python train.py --n_layer=14 --d_model=224 --n_experts=96 --experts_per_token=4 --d_expert=160 --d_shared_expert=0 --activation="squared_relu" --moe_layers=[1, 3, 5, 7, 9, 11, 13] --router_score="softmax" --normalize_top_k=false --routed_scale=1.0 --balance_loss=0.0185 --balance_bias=false --router_z_loss=0.001 --n_groups=4 --groups_per_token=2 --init_std_router=0.0309 --lr_router=0.000907 --vocab_size=5244 --norm="layernorm" --norm_eps=1e-06 --tie_embeddings=false --optimizer="adamw" --lr=0.00199 --beta1=0.9 --beta2=0.95 --batch_tokens=131072 --seq_len=256 --train_tokens=442500000 --steps=3377 --dataset="wikipedia_en"
Below are experts of layer 9 (counted from 0) of a mixture-of-experts language model. Rows are named up (a neuron's input weights, with its number), down (a neuron's output weights, with its number) and show model dimensions 0-223. Each number is 50 + 10 x the weight over its row's rms, rounded and kept within 0 to 99.
Before each expert's rows: a language model's description of what the expert responds to. This comes from a sample of Wikipedia text that the model never trained on.

# expert 34
Description: Surname endings and pieces (-son, -ey, McC) in biography titles and disambiguation pages, plus Born, died and politician in infobox lines.
up0:61 41 50 55 52 58 50 41 50 45 56 37 59 70 46 44 58 45 54 52 41 60 63 42 48 45 62 51 38 49 52 56 62 49 45 62 39 47 55 45 70 47 74 54 44 47 67 52 51 57 54 56 47 52 44 46 55 28 34 58 60 48 45 48 65 45 49 66 53 50 38 31 57 55 44 75 32 47 28 62 61 47 54 66 51 62 57 64 40 47 47 53 70 47 39 32 27 24 45 69 34 49 57 58 55 60 41 61 55 46 27 73 53 50 39 46 60 53 37 34 58 51 40 45 40 51 33 46 32 70 47 72 48 56 53 51 41 54 34 59 60 53 50 36 50 48 46 38 37 47 39 52 55 69 51 39 23 49 60 56 50 55 36 55 40 59 45 63 43 52 51 45 48 55 35 47 42 50 46 71 50 43 40 48 50 61 49 57 60 54 38 53 57 40 52 55 52 56 45 46 55 39 54 49 40 38 67 34 48 52 42 55 65 45 46 46 48 48 59 45 67 60 42 64
down0:54 34 42 74 63 45 45 54 37 48 55 45 60 59 30 49 50 55 62 43 46 64 45 65 62 45 67 39 33 56 49 34 31 37 60 55 30 74 53 43 54 53 56 60 55 70 69 55 54 49 63 51 59 59 38 55 38 41 40 52 34 62 49 57 39 57 60 46 60 54 37 59 55 56 55 40 46 57 43 49 43 38 50 53 64 59 49 64 43 44 57 50 40 34 52 41 47 46 66 48 34 37 42 69 57 56 69 46 41 51 34 42 39 47 43 70 40 48 44 45 50 30 50 53 58 35 53 54 33 40 48 57 56 66 67 54 22 50 50 56 54 52 58 48 56 43 34 60 45 45 40 45 60 35 64 44 35 60 55 79 50 49 56 54 39 46 46 40 49 57 38 31 60 59 35 44 54 44 64 66 45 50 44 37 52 58 44 47 50 47 63 48 61 45 45 45 64 59 52 53 43 49 55 59 47 50 33 54 35 49 74 53 40 36 49 33 54 53 50 44 47 50 58 56

# expert 6
Description: Inner word pieces and digits inside years or ordinals, such as 14-th century and Pri-z-es, plus given-name starts like Jo, Bern, Alex.
up1:51 47 55 51 57 52 59 49 42 45 67 42 63 44 49 54 33 58 51 45 59 56 52 29 67 50 28 54 43 43 39 68 73 63 45 38 35 62 43 50 63 56 52 49 52 42 47 52 58 44 59 41 54 36 57 42 70 55 47 39 48 45 40 38 31 45 40 61 72 43 66 44 47 52 71 58 49 48 60 46 55 46 49 59 50 60 51 56 50 24 55 68 46 45 39 55 67 63 46 72 45 49 39 48 71 48 34 58 49 49 41 56 57 45 53 56 40 44 66 37 53 44 56 36 37 59 59 28 37 81 50 55 32 37 59 48 58 60 42 56 50 52 28 34 53 53 52 36 38 70 50 61 52 59 49 49 54 50 50 55 21 56 55 47 66 53 53 64 66 37 46 55 58 49 45 61 46 40 54 50 48 47 58 54 40 48 43 43 49 49 34 43 50 60 61 56 54 56 58 58 58 39 40 54 33 58 53 40 45 48 42 43 52 25 44 56 50 46 42 51 47 49 29 50
down1:46 46 47 58 66 54 50 60 47 51 56 25 54 44 43 61 53 36 57 55 50 45 54 37 56 53 48 75 53 53 45 44 63 59 46 63 38 53 43 49 35 43 44 59 63 34 60 74 47 49 39 49 52 45 42 49 48 45 52 42 40 52 49 57 54 45 52 36 65 60 58 39 68 37 54 48 46 53 43 57 49 66 44 63 36 37 34 50 41 66 67 29 39 41 46 51 46 49 53 39 59 49 64 47 52 45 52 54 61 64 31 44 57 51 46 35 46 36 44 46 25 57 53 56 47 52 62 66 41 40 48 53 48 52 40 38 43 34 55 39 63 48 59 48 69 55 47 56 48 59 54 34 46 52 58 44 64 38 47 55 50 42 58 42 50 48 41 47 56 55 66 52 60 33 56 53 48 49 48 56 33 65 50 75 86 63 37 67 36 62 35 48 50 47 42 38 46 40 61 59 48 47 53 35 60 68 54 51 45 65 55 46 55 49 59 53 44 27 27 31 55 34 58 47

# expert 56
Description: Digits and dashes in win-loss game scores in sports schedules, such as W 99–94, plus words like cast, among, collect.
up0:55 51 49 46 51 58 53 58 44 52 59 21 50 45 59 58 47 38 50 57 38 55 44 51 22 45 52 61 52 48 63 48 47 39 64 52 50 57 68 55 48 50 46 45 46 70 46 55 54 36 46 67 65 49 32 50 47 29 66 51 43 55 63 66 63 60 51 66 40 67 35 45 42 65 53 45 55 57 57 55 60 29 36 47 70 44 55 63 41 49 70 62 69 51 50 50 35 50 47 62 54 52 60 62 59 31 61 57 34 54 51 52 57 55 43 27 51 44 42 47 54 55 51 52 51 52 61 46 60 41 47 53 38 63 47 41 50 49 59 36 47 39 48 56 45 65 52 54 55 49 34 53 62 55 60 54 55 73 58 65 55 41 45 55 59 56 50 71 46 57 38 62 48 56 55 44 60 35 35 37 50 49 45 45 47 48 48 50 42 49 34 47 31 45 67 48 41 54 40 22 56 38 33 42 35 28 40 30 54 55 52 63 58 33 37 52 57 61 51 56 36 52 50 50
down0:51 38 66 45 36 50 41 30 36 60 59 55 50 41 62 52 43 55 53 58 34 35 34 61 63 57 58 45 49 49 48 42 48 52 64 47 40 54 53 56 38 51 47 54 49 46 54 48 66 61 71 55 52 49 38 38 64 64 69 63 48 35 59 58 45 44 55 69 58 47 40 47 58 48 39 43 65 51 60 45 51 55 51 58 62 46 47 55 37 62 45 44 51 50 60 51 50 64 54 36 60 42 59 53 59 47 63 51 57 57 65 62 76 43 55 36 42 62 45 47 57 38 50 63 46 55 57 49 47 60 43 59 59 44 60 63 62 64 53 46 43 57 41 38 45 35 59 56 56 36 38 64 41 30 21 33 56 64 38 63 57 37 39 43 40 67 58 59 28 53 34 33 61 47 61 56 46 54 45 19 34 39 49 43 51 51 39 61 55 48 42 53 42 40 55 53 58 47 46 55 63 39 52 40 35 48 40 40 45 56 39 39 50 42 33 41 50 32 62 67 48 52 47 41

# expert 59
Description: Latinate word stems before suffixes like -ation (sec, gener, pl, struct), plus table pipes and dashes in records and dates.
up0:57 59 37 53 36 53 44 56 50 52 50 38 57 47 26 78 40 53 64 43 45 36 38 49 44 37 73 49 60 48 43 44 58 54 49 62 39 43 56 51 49 61 52 54 60 34 50 47 51 53 39 49 50 55 50 56 82 59 38 44 54 53 52 43 48 49 34 54 59 40 57 71 48 45 49 47 59 51 59 46 31 34 50 59 52 56 63 67 36 39 50 41 44 61 45 33 57 47 55 46 44 57 31 69 51 51 58 65 64 67 42 55 58 54 35 53 46 42 51 51 65 60 37 50 38 38 39 66 59 47 66 45 56 44 37 54 42 28 54 50 55 74 34 51 50 55 49 48 57 45 56 38 50 57 49 55 50 46 63 51 59 62 49 34 48 32 50 54 56 34 41 57 35 27 54 36 32 50 65 56 56 49 59 50 39 34 58 55 43 56 68 27 59 55 66 48 56 42 68 48 60 43 49 34 54 54 49 56 55 54 42 60 53 59 49 38 40 40 68 47 33 44 47 58
down0:47 41 44 53 51 54 50 47 59 50 57 61 29 61 54 48 54 56 42 34 53 58 58 63 38 45 51 57 51 53 35 54 45 36 58 34 60 41 62 49 46 39 48 47 46 58 38 54 63 47 57 43 76 85 45 36 52 38 44 50 40 41 55 59 55 48 72 35 52 49 57 42 53 53 53 56 46 27 34 63 53 51 46 61 13 69 46 45 44 46 50 31 61 52 57 53 50 47 39 61 58 58 43 53 52 40 63 50 41 51 48 61 50 47 37 59 41 46 38 55 47 55 38 48 58 42 61 55 38 45 46 40 60 65 12 46 27 38 51 59 69 55 45 49 51 47 45 61 64 54 37 52 67 60 51 51 54 48 47 53 42 55 56 45 50 48 69 52 56 41 48 51 65 58 57 50 38 52 43 58 28 45 58 50 40 50 34 54 55 60 48 49 42 42 75 69 50 48 55 51 51 37 49 57 48 50 62 66 59 49 45 55 49 55 36 66 27 49 54 45 46 42 65 47

# expert 44
Description: First piece of a surname right after a given name or initial, such as Harbaugh, Hemric, Hutchins, and common surnames like Smith, Jones.
up20:60 45 65 47 35 39 47 33 40 54 39 52 52 50 43 52 41 54 24 65 66 34 64 53 15 49 61 38 43 48 52 49 51 42 60 39 52 57 51 41 51 49 58 59 50 46 58 41 35 33 59 53 57 44 50 47 49 45 53 58 54 56 44 51 62 48 49 39 54 40 46 44 36 51 47 41 42 42 43 48 45 61 35 50 65 38 63 56 51 56 57 53 60 56 52 54 61 66 51 69 72 66 54 38 51 38 67 40 49 45 61 53 56 41 56 37 36 36 59 44 52 47 47 48 35 44 36 68 58 46 37 67 56 54 55 53 47 53 55 42 55 55 32 43 62 50 62 47 59 58 51 40 53 35 37 54 56 81 38 43 42 42 31 41 56 53 65 47 57 46 45 50 68 47 56 59 46 67 34 56 45 32 68 33 51 58 47 59 51 54 49 54 19 55 40 43 67 61 62 50 46 47 59 49 59 50 35 37 53 63 59 62 59 43 40 56 59 54 43 44 54 72 42 59
down20:41 37 61 48 49 45 47 68 42 56 39 49 50 41 36 52 55 65 50 49 59 48 41 51 37 59 45 20 58 58 59 49 50 43 37 66 50 51 56 50 73 49 59 56 49 36 32 47 52 46 36 36 32 54 49 47 62 55 51 42 60 56 57 48 43 60 50 34 56 43 47 34 39 50 32 63 45 55 48 56 57 56 61 45 31 43 50 60 47 63 20 65 51 46 41 45 65 52 48 50 56 67 58 62 38 42 44 40 58 59 39 56 32 43 54 63 51 46 37 51 35 58 46 57 33 32 60 37 40 57 50 49 33 40 59 53 57 47 43 44 42 47 52 59 56 42 63 55 34 32 86 49 32 64 56 60 50 55 49 54 42 53 44 36 55 79 53 54 53 49 57 53 52 54 42 57 56 46 59 60 57 44 44 59 71 54 55 46 47 63 47 50 52 50 55 58 49 55 38 52 61 57 49 31 46 70 56 45 44 56 41 52 49 32 59 75 42 54 59 42 65 58 55 61

# expert 11
Description: First pieces of split words and numbers, especially th/ch/h onsets and digits in years or weights, common in music-genre and fish-genus lists.
up4:50 51 56 52 40 42 52 57 50 56 56 62 64 43 52 59 43 40 47 29 50 46 46 42 39 55 53 52 54 59 46 44 36 57 44 34 57 50 50 42 60 47 44 43 52 39 40 54 44 47 56 64 45 53 52 50 55 51 40 61 55 49 39 43 61 50 46 44 26 43 39 53 50 39 46 69 46 54 80 54 58 48 50 73 49 42 49 38 43 65 50 77 68 54 32 53 49 50 39 48 53 33 52 57 57 69 52 52 49 53 46 22 35 60 39 59 60 50 35 53 61 51 48 57 33 45 41 54 46 54 50 60 50 60 43 45 61 40 36 39 35 41 40 59 42 49 46 43 53 55 49 60 39 61 51 68 63 62 53 51 39 37 29 49 54 31 63 52 53 53 46 54 61 50 47 68 66 52 54 42 58 57 43 48 56 64 43 67 47 50 67 52 64 46 64 28 54 61 46 53 31 59 37 54 56 52 42 54 34 37 80 49 29 50 53 73 33 43 59 70 46 46 42 38
down4:46 23 57 75 50 50 49 43 61 59 40 60 24 45 66 54 65 44 56 51 42 67 52 53 62 67 56 55 61 52 47 48 42 44 49 51 47 36 40 40 50 50 50 61 44 42 48 55 61 58 47 48 65 42 43 48 44 53 36 48 53 62 34 59 50 46 51 44 45 53 50 70 46 46 59 58 61 52 55 66 60 56 47 41 43 42 39 51 48 72 53 50 49 40 50 54 35 54 48 42 42 56 44 55 50 48 33 47 45 57 72 43 39 40 55 65 42 33 50 53 55 45 41 39 44 40 36 58 63 30 54 50 63 58 55 52 55 54 29 59 53 53 37 33 76 56 61 47 55 52 53 68 64 57 41 36 42 54 60 35 59 42 54 62 50 47 46 49 51 44 64 37 56 38 63 71 28 57 31 46 57 39 57 55 49 47 58 57 43 61 64 44 31 29 53 32 57 61 57 52 45 63 47 57 47 39 42 41 53 38 66 61 42 30 57 56 65 39 37 46 43 55 43 33

# expert 42
Description: Pipe separators and column headers in sports and results tables like Result, Date, Notes, Released, plus infobox field labels.
up4:59 74 59 59 56 48 39 61 46 58 54 44 39 39 46 47 44 42 50 59 58 55 64 58 67 58 50 47 35 57 44 63 55 69 60 53 54 45 27 44 90 42 62 45 68 64 53 42 48 61 46 69 69 59 57 48 61 45 26 40 44 61 27 51 43 52 29 60 44 46 40 44 52 42 43 46 55 56 58 53 53 44 28 54 59 34 37 74 39 60 29 64 59 53 52 48 46 56 58 59 57 33 67 45 43 46 38 45 48 30 57 50 44 57 31 59 51 63 71 56 54 51 40 48 52 52 54 65 54 56 55 46 41 52 54 73 41 29 48 36 39 49 36 51 61 40 41 43 47 46 39 32 56 41 62 49 70 49 48 52 53 41 54 50 42 47 45 53 46 55 51 49 38 54 51 45 56 66 48 53 59 36 70 55 42 45 44 42 52 36 35 44 53 61 45 52 52 47 56 48 29 40 49 60 51 63 44 57 56 40 59 45 49 51 55 54 62 52 55 51 52 50 43 49
down4:79 56 52 42 55 62 66 51 54 60 43 54 44 50 52 41 57 41 38 48 57 45 46 62 43 64 40 52 37 59 32 47 54 51 75 46 63 53 35 61 46 52 48 46 50 39 35 41 47 58 41 65 40 38 48 54 41 39 50 52 63 49 38 51 51 61 59 37 45 47 47 59 44 47 39 80 62 57 45 69 62 53 36 46 55 52 65 37 55 60 61 51 54 33 60 65 45 46 61 63 55 56 44 33 48 57 51 43 46 52 41 58 49 55 39 57 39 48 31 42 42 46 40 40 46 53 75 51 38 48 56 58 43 60 44 49 56 41 56 52 36 64 60 38 57 57 50 60 50 46 25 28 51 45 63 53 59 51 41 41 53 33 40 49 48 46 51 60 60 52 44 61 32 49 61 43 53 45 38 47 52 24 56 53 41 71 41 35 50 53 60 46 51 51 55 26 41 63 73 43 58 36 39 56 43 58 50 53 62 61 58 55 62 61 39 44 46 59 36 48 46 66 27 45

# expert 58
Description: Opening syllables of first names, mostly European, after a flag code, pipe or "as" in lists and tables, such as Arantxa, Armin, Alfredo.
up1:51 43 59 70 60 58 47 56 53 39 56 51 46 51 51 40 68 39 56 50 45 47 42 50 63 47 58 57 53 56 53 41 50 62 52 31 51 49 44 61 44 51 51 51 46 50 59 57 44 59 46 41 64 60 83 59 54 48 51 58 56 53 38 60 51 45 38 44 48 58 57 81 64 33 34 74 43 65 51 39 46 50 41 41 42 37 43 50 48 52 24 55 54 33 56 48 53 37 46 63 54 61 50 64 60 62 59 23 48 55 63 47 56 52 46 51 45 63 48 50 51 41 37 42 48 51 23 58 36 57 49 61 53 36 47 66 52 54 25 53 43 42 29 42 47 45 56 52 45 54 44 55 46 60 15 57 41 50 48 41 29 56 35 44 40 58 48 47 45 57 50 55 66 50 31 58 68 57 53 52 52 59 53 39 43 51 53 51 29 45 43 42 51 52 41 33 43 38 49 53 49 41 68 42 35 55 48 65 55 50 70 54 54 68 46 49 53 50 49 67 61 54 41 53
down1:52 46 54 40 47 40 37 49 49 30 58 49 54 64 45 42 47 59 42 48 37 59 49 43 62 55 41 62 42 52 62 40 38 60 40 51 49 56 56 57 37 64 47 40 58 48 56 62 26 57 53 26 62 59 55 36 51 45 73 42 58 30 40 59 33 53 55 49 48 66 54 45 37 31 71 42 57 53 49 54 56 47 65 43 29 49 30 62 57 40 59 53 57 57 57 46 38 47 53 30 55 61 44 43 49 60 52 41 47 51 69 66 49 51 40 31 59 36 54 35 40 55 59 54 45 47 50 37 49 35 28 64 55 65 65 50 52 60 45 62 52 44 45 65 40 66 66 57 57 50 47 53 36 68 60 53 53 43 45 31 42 51 49 44 68 34 48 59 46 46 78 49 39 69 51 40 46 67 41 53 44 59 41 46 38 49 49 52 71 38 49 52 40 53 55 47 49 47 68 60 55 36 60 49 40 44 46 70 45 33 47 51 57 60 59 55 51 50 38 44 59 51 53 46

# expert 31
Description: Short word-start pieces before suffixes, such as long-er, larg-est, Fam-icom and Gu-yen, plus digits inside years and scores.
up1:34 42 35 45 53 44 40 58 50 51 48 60 46 49 47 49 50 39 22 40 56 60 48 54 44 50 54 52 46 50 43 44 54 34 57 42 52 66 45 54 48 39 43 60 64 45 36 53 66 55 52 52 49 57 37 49 49 35 45 46 31 49 55 58 70 36 49 62 52 41 43 44 48 44 57 47 48 42 46 50 56 47 54 58 74 39 44 65 57 46 56 54 57 62 42 76 64 49 63 64 59 40 65 36 37 55 55 57 47 39 55 47 47 62 33 50 49 43 46 48 58 46 60 44 39 37 54 57 47 32 53 65 37 39 41 41 66 45 62 39 51 47 40 59 30 46 43 47 44 62 50 59 38 49 36 52 52 58 43 35 54 40 60 58 66 25 60 52 48 45 45 56 39 34 55 76 49 65 64 66 51 49 54 57 46 47 46 61 71 55 57 54 46 48 55 54 55 42 64 46 32 43 29 43 39 50 43 48 39 49 43 47 34 29 63 59 38 41 89 47 59 60 57 47
down1:37 61 56 49 51 42 49 61 41 72 54 54 54 43 47 53 55 38 59 51 44 41 49 60 50 47 45 62 54 51 41 51 50 57 53 40 56 60 45 46 65 29 48 60 51 57 49 51 81 61 43 35 54 44 34 23 41 47 31 41 41 79 56 56 60 45 38 56 55 56 41 58 57 38 40 48 43 35 43 61 43 81 64 43 32 35 45 43 51 37 69 66 55 47 47 47 42 68 41 49 43 51 53 46 60 55 46 59 46 54 52 49 40 54 48 34 55 59 47 66 42 37 48 53 47 33 55 64 56 54 63 57 45 41 47 43 51 54 57 66 51 27 43 51 63 63 39 29 53 68 53 49 46 61 52 59 36 34 51 51 65 58 37 37 65 46 58 63 78 50 42 50 46 55 50 49 46 44 53 46 40 52 65 38 52 59 30 34 32 49 47 51 46 52 46 56 63 52 45 50 63 57 58 64 41 52 40 43 45 29 49 54 64 50 60 33 51 50 56 62 48 53 51 40

# expert 24
Description: Word-initial single consonants or short onsets, especially P and p, also Fl, Y, bl, that begin names and ordinary words.
up3:48 52 52 52 51 57 39 69 41 42 53 52 56 30 73 70 33 40 47 48 50 51 50 64 47 43 43 57 52 35 45 64 55 48 45 44 50 71 42 43 47 47 44 57 38 51 55 38 46 51 54 48 58 46 44 47 40 65 52 41 54 46 47 58 58 44 42 43 56 35 32 49 40 44 59 39 50 55 58 38 47 61 48 48 63 34 53 47 47 57 66 59 64 52 67 34 44 76 38 37 50 41 65 30 60 42 73 75 58 52 53 52 28 51 45 44 44 53 61 42 53 57 48 40 59 61 29 49 46 47 50 50 51 35 52 58 56 48 56 38 29 52 35 58 61 41 35 52 64 51 47 63 55 63 33 68 40 64 50 56 56 40 62 42 60 27 52 66 54 47 52 54 46 39 47 39 52 65 53 50 53 48 53 54 46 45 44 30 53 59 67 63 67 45 45 56 48 47 48 43 51 43 66 58 53 39 50 54 42 43 67 29 59 28 53 69 58 51 60 57 59 65 60 61
down3:39 65 61 45 41 62 39 61 51 53 67 44 55 56 35 49 55 62 36 37 41 51 43 50 61 51 42 51 28 60 60 60 40 45 52 53 67 48 49 42 40 56 42 57 42 50 62 71 70 61 41 57 61 44 60 50 47 61 54 54 40 44 54 41 64 52 54 49 58 51 56 58 59 62 57 44 39 54 54 54 71 40 63 39 86 41 57 56 49 44 43 54 44 65 40 52 39 50 42 55 60 49 44 28 72 34 50 76 32 49 45 52 42 44 37 44 55 54 56 32 48 50 46 45 47 52 34 47 55 52 50 50 60 55 54 45 34 40 64 46 46 54 57 29 55 47 57 43 53 41 53 32 51 55 59 29 42 51 52 47 62 43 48 37 68 56 46 46 52 53 41 47 53 46 58 53 57 70 42 52 40 59 43 45 56 40 42 35 61 32 32 36 36 66 24 44 36 59 63 34 38 56 57 60 59 55 46 40 65 40 57 55 58 52 59 48 44 56 63 42 42 37 46 37